config = dict(
    hidden_size=224,
    moe_layers=[0, 1, 2, 3, 4, 5, 6, 7],
    normalize_top_k=True,
    balance_loss=0.00206,
    init_std_router=0.0142,
    tie_word_embeddings=True,
    beta2=0.95,
    batch_tokens=65536,
    max_seq_len=512,
    max_steps=9105,
)
Below are experts of layer 2 (counted from 0) of a mixture-of-experts language model. Rows are named router (the router's row for the expert), gate (a neuron's input weights, with its number), up (a neuron's input weights, with its number), down (a neuron's output weights, with its number) and show model dimensions 0-223. Each number is 128 + 32 x the weight over its row's rms, rounded and kept within 0 to 255. Numbers have three digits each.
Before each expert's rows: a language model's description of what the expert responds to; "gets" lists some tokens that make up at least twice as much of what it gets as of all text. This comes from a sample of Wikipedia text that the model never trained on. Tokens count by the router's weight.

# expert 54
It responds to: Articles and small words. Indefinite articles and number words after prepositions, like "a month", "an organist" and "two", plus sentence-final periods and hyphens in "semi-finals".
gets: " a", ".", " an", " the", "\n", " two"
router:132098129108123152165119130098099168182132146181101117189109115154156158170114071155087097145115166132086189184140128071137123159134173173098103119153088156139078071116151118097086131177178086091072190081131083173143130086148080147121096128168090103165112158065093116134151127174116089111168127159121160147129136095175102147168105111176095118134085162114165107133151158152111120108172145133101103176158157123094086106157096151091143139102147143168079164083083116157067086126170141139063110128082150116128150127080119105096182122067174072115134100103125105167173087162150110184122158146069109124105163089075140137170089143167142115117147175158119103131175177079125160175119
gate0:123168133135176128162162112069108202160164134125150114087103148075120070108113098160119120149144182191098136145103175113107123086100139131121121074102167126106155128088115118143137142138160087063128215099135144201108085126108163172125129084126161137144142090131119120152115123083113132204073139061158105102128130149118119116083146158132112145139081127129080134154124138145173132159157155167133091111181150070130105154050070174150102130072148077120095103113144133073095198074142159079113118116150138178127093121082124092105173159067083105136169098112142148148120125142151156203149184126137148209125135163128101136132159158188134136154195142110103117134151078167128103173147
up0:096066135144211135158102164133158111111148146057145103149102119126138137103155079153201175100125134136110127121082100084128209172125099141158177143111151155187120090202143150161134151130148136136130148102149166159093156145135109099180086167175147139134163140151062118110118117149183108150113089153193146112148121127127108118153122058076127175099116143123165133115161117190141099128072184078117103121175091100135127100091114122134149087146167089158111129113215113126203108133140109117089173154146159171136159130108114154159149140101168103108101105130119169058171132137084182138127127115110127124192153113104120102085097152086189173087080136065140102133174063111130181128158
down0:131182104171102112119155159122067125153147142154103142162149121087156147140135108149124131150126134157174179139138187200094125111164114075142141158175160210096120106126078170123136133136071113073129190179104133137128125110181099130053097164098127073198083133125115129114120125135110145153107138110159161155141131147178121107172107053093170134110094139170136141191095145126103159076126134062098103109149107136091108139099120130190152095097132141123060175128136077123094139193112160116092124136143143120141092075186071127089107161169091199127107141118095119118075117150123159074154140137104106143127163130143105069067151162096180139070128081170136085123149086130137173081077

# expert 20
It responds to: Initials and name endings. Periods after initials in abbreviations (M.P.C., G. J. C.), closing quotes of song titles, and endings of place or personal names like Angeles.
gets: ".", "|", "9", " the", " following", "ie"
router:153094121125112148162127127099101153182115139182101114184115099158146145173109058147089101130121164127077178185109127063144121154115170183103089103148077166142082072125144136085099133173155082096063183073140080168152114089159097150111107123169101105174121161064104112133162114177115086102175122154118141133119140107165097134175101110186112121144104164124154112126140127155117109105164140136105102176157173151102084111163099129082149131105146160168091168085082109161071089117163142147082100121080129115123153103086115110105169124072187066117132106110101103153169081159143106188111148151061087121114150072071142120170095153179140105115148169161127122137172175069116161162123
gate0:118164158166131143155147115128161156135101082135095120155162115120192114105129107132134046153113072052098155180123085226134105168138082148161131183124171143144127117118120199149081120143136137126151131149106123126107117096100124084107096146129121144174131108136120082134140181118096128112173111126176108125151098111150118173152120084168036176143103146123161101132154112145134132142147107149084117158161127114095132124172125064164158102164157146087076112084132148067084237121148144124101144093180097119120154126092164062163154106059154147152159055099150129105117133119123177087096122172102175185115121108147080167166101130135181169124140160106089075069153115166137092158138
up0:139074183136112186127154156080197160177140158150117123103156088145096147142054141103079128169123138082177140149117169090153115100120180181070205141164122123181159178100130095104108129139150132102164146124111076147068123087160188176107106173141077127140076158057136098118084113155107091157093166092114123136169092117150064105152151170148144140146133085176119169100078113162129069135134115151178159114100127173124147105051081125144096108102131158075148134131120101147153114184119075116119122164127133103142112116140113151163078121111157109110207129124119154106156102184181181091116086082151139154110155184096136128103121144143121159132125096119204098179107148118105125112104
down0:122088132153118063166132074190146125130132098109097066153140201107102171167130210097107161148130156139112133169111145097121167121146123115094092130122076129179097130134122130140122101146163114079151132159154127096169152084153145095144118171190123166123136110111062142122090112107122176146085054136107101136170165149127137180171148138124161101109188140101109170166081151086149099096124096213152159126150117132151122192044122187089154157151120102085086150168133171102081134179151117153114143127159119183140212183091168105143111131131126123085186138094060157124126134152166118153158118155140156109138112120074144086122120053085080094112131150100156121106159083120129184124142

# expert 32
It responds to: Sentence-ending periods. Periods closing sentences or abbreviations, including combined forms like ")." and ".", usually followed by a line break or a capitalized word.
gets: ".", ").", "\".", ".\"", "%.", "'."
router:144141102071123108156128132073067179229080156171111170140104163124158135133084113144103128144124155151104224173142136092117104151108153180127114066145098090107072064110137181094072146135119127065111117122159061192141156115177115107122080121130112111194094130099130117096142117160153092088162123163099166116084088114169135178143149082180109060179117181150127094169171117150169129112140125183105088211119130170136119086157092122090148133130113168163108184102136114096091093077180106169112095164145092128096109164106140122090141124108124102129137090124144113122173104147123126126120135125088116136108154096103126138127107138143150126172125239150176125116138133105132155138144
gate2:084125143146115174097171084097135128147168119165147205103137103105084125077091157151118121132170144105170120132167107167180076141114112068155143186125129046135188127134112152132150171102074137134129103152135130145090118144163098133113150114132131122127179079104142151095167164075137093109095118189133139169135120140130103115210065162112128119172178098111132083133170086111160184100116114129129099179131105140083124140159083146092131137104155146119151142088087082135116164173125104104068105208129090140115160067120195093151164158159150132161041117173176140172099109188096120109144112092126097156162130179103086129109103111139110182151139102105120169180188160138151077164156
up2:184164176111130178145130125170142209202147152082097168131150088071144148172140104125164119168162093162106094154166183112094156100103163152083117118096148169076062118117098151092148119113147129112138136097186128078086093132108159073134140084129112109112142056121093172087098125107138067163167132163107070110075105113128159137108135091134139138144083171133149109113150134144171096152140158129132065154161161121160110163119077161129153106162072076153091172178161119094106168143077186127043176125149129086189179106147107157105121147138163097117133202119105133127134125200115129146180166110153128103151126083105134150128147145114089156131114114136126150074069106145112181123107
down2:095164129104098133165108135180116099144162154166135100166137122174165127090141149174088147132139130092116150145143090052165174100092153151080108132144137127154161178147143093147102111169153126126106129115127151068096119151110177139110074137120103105153084150070089139175042164112062150075122181098144112138175103064114137151202147127094154130120047143128146155164134106122091081112076131116074142068174184064151119152092139152099098154167124156132123162088080134103098135158163154108052151149118146109150137126109109165136114053096071117109164094075113074109151178084159078143096107135129185139167123128136142177096165143131107132094131092117108049124086163142109161135136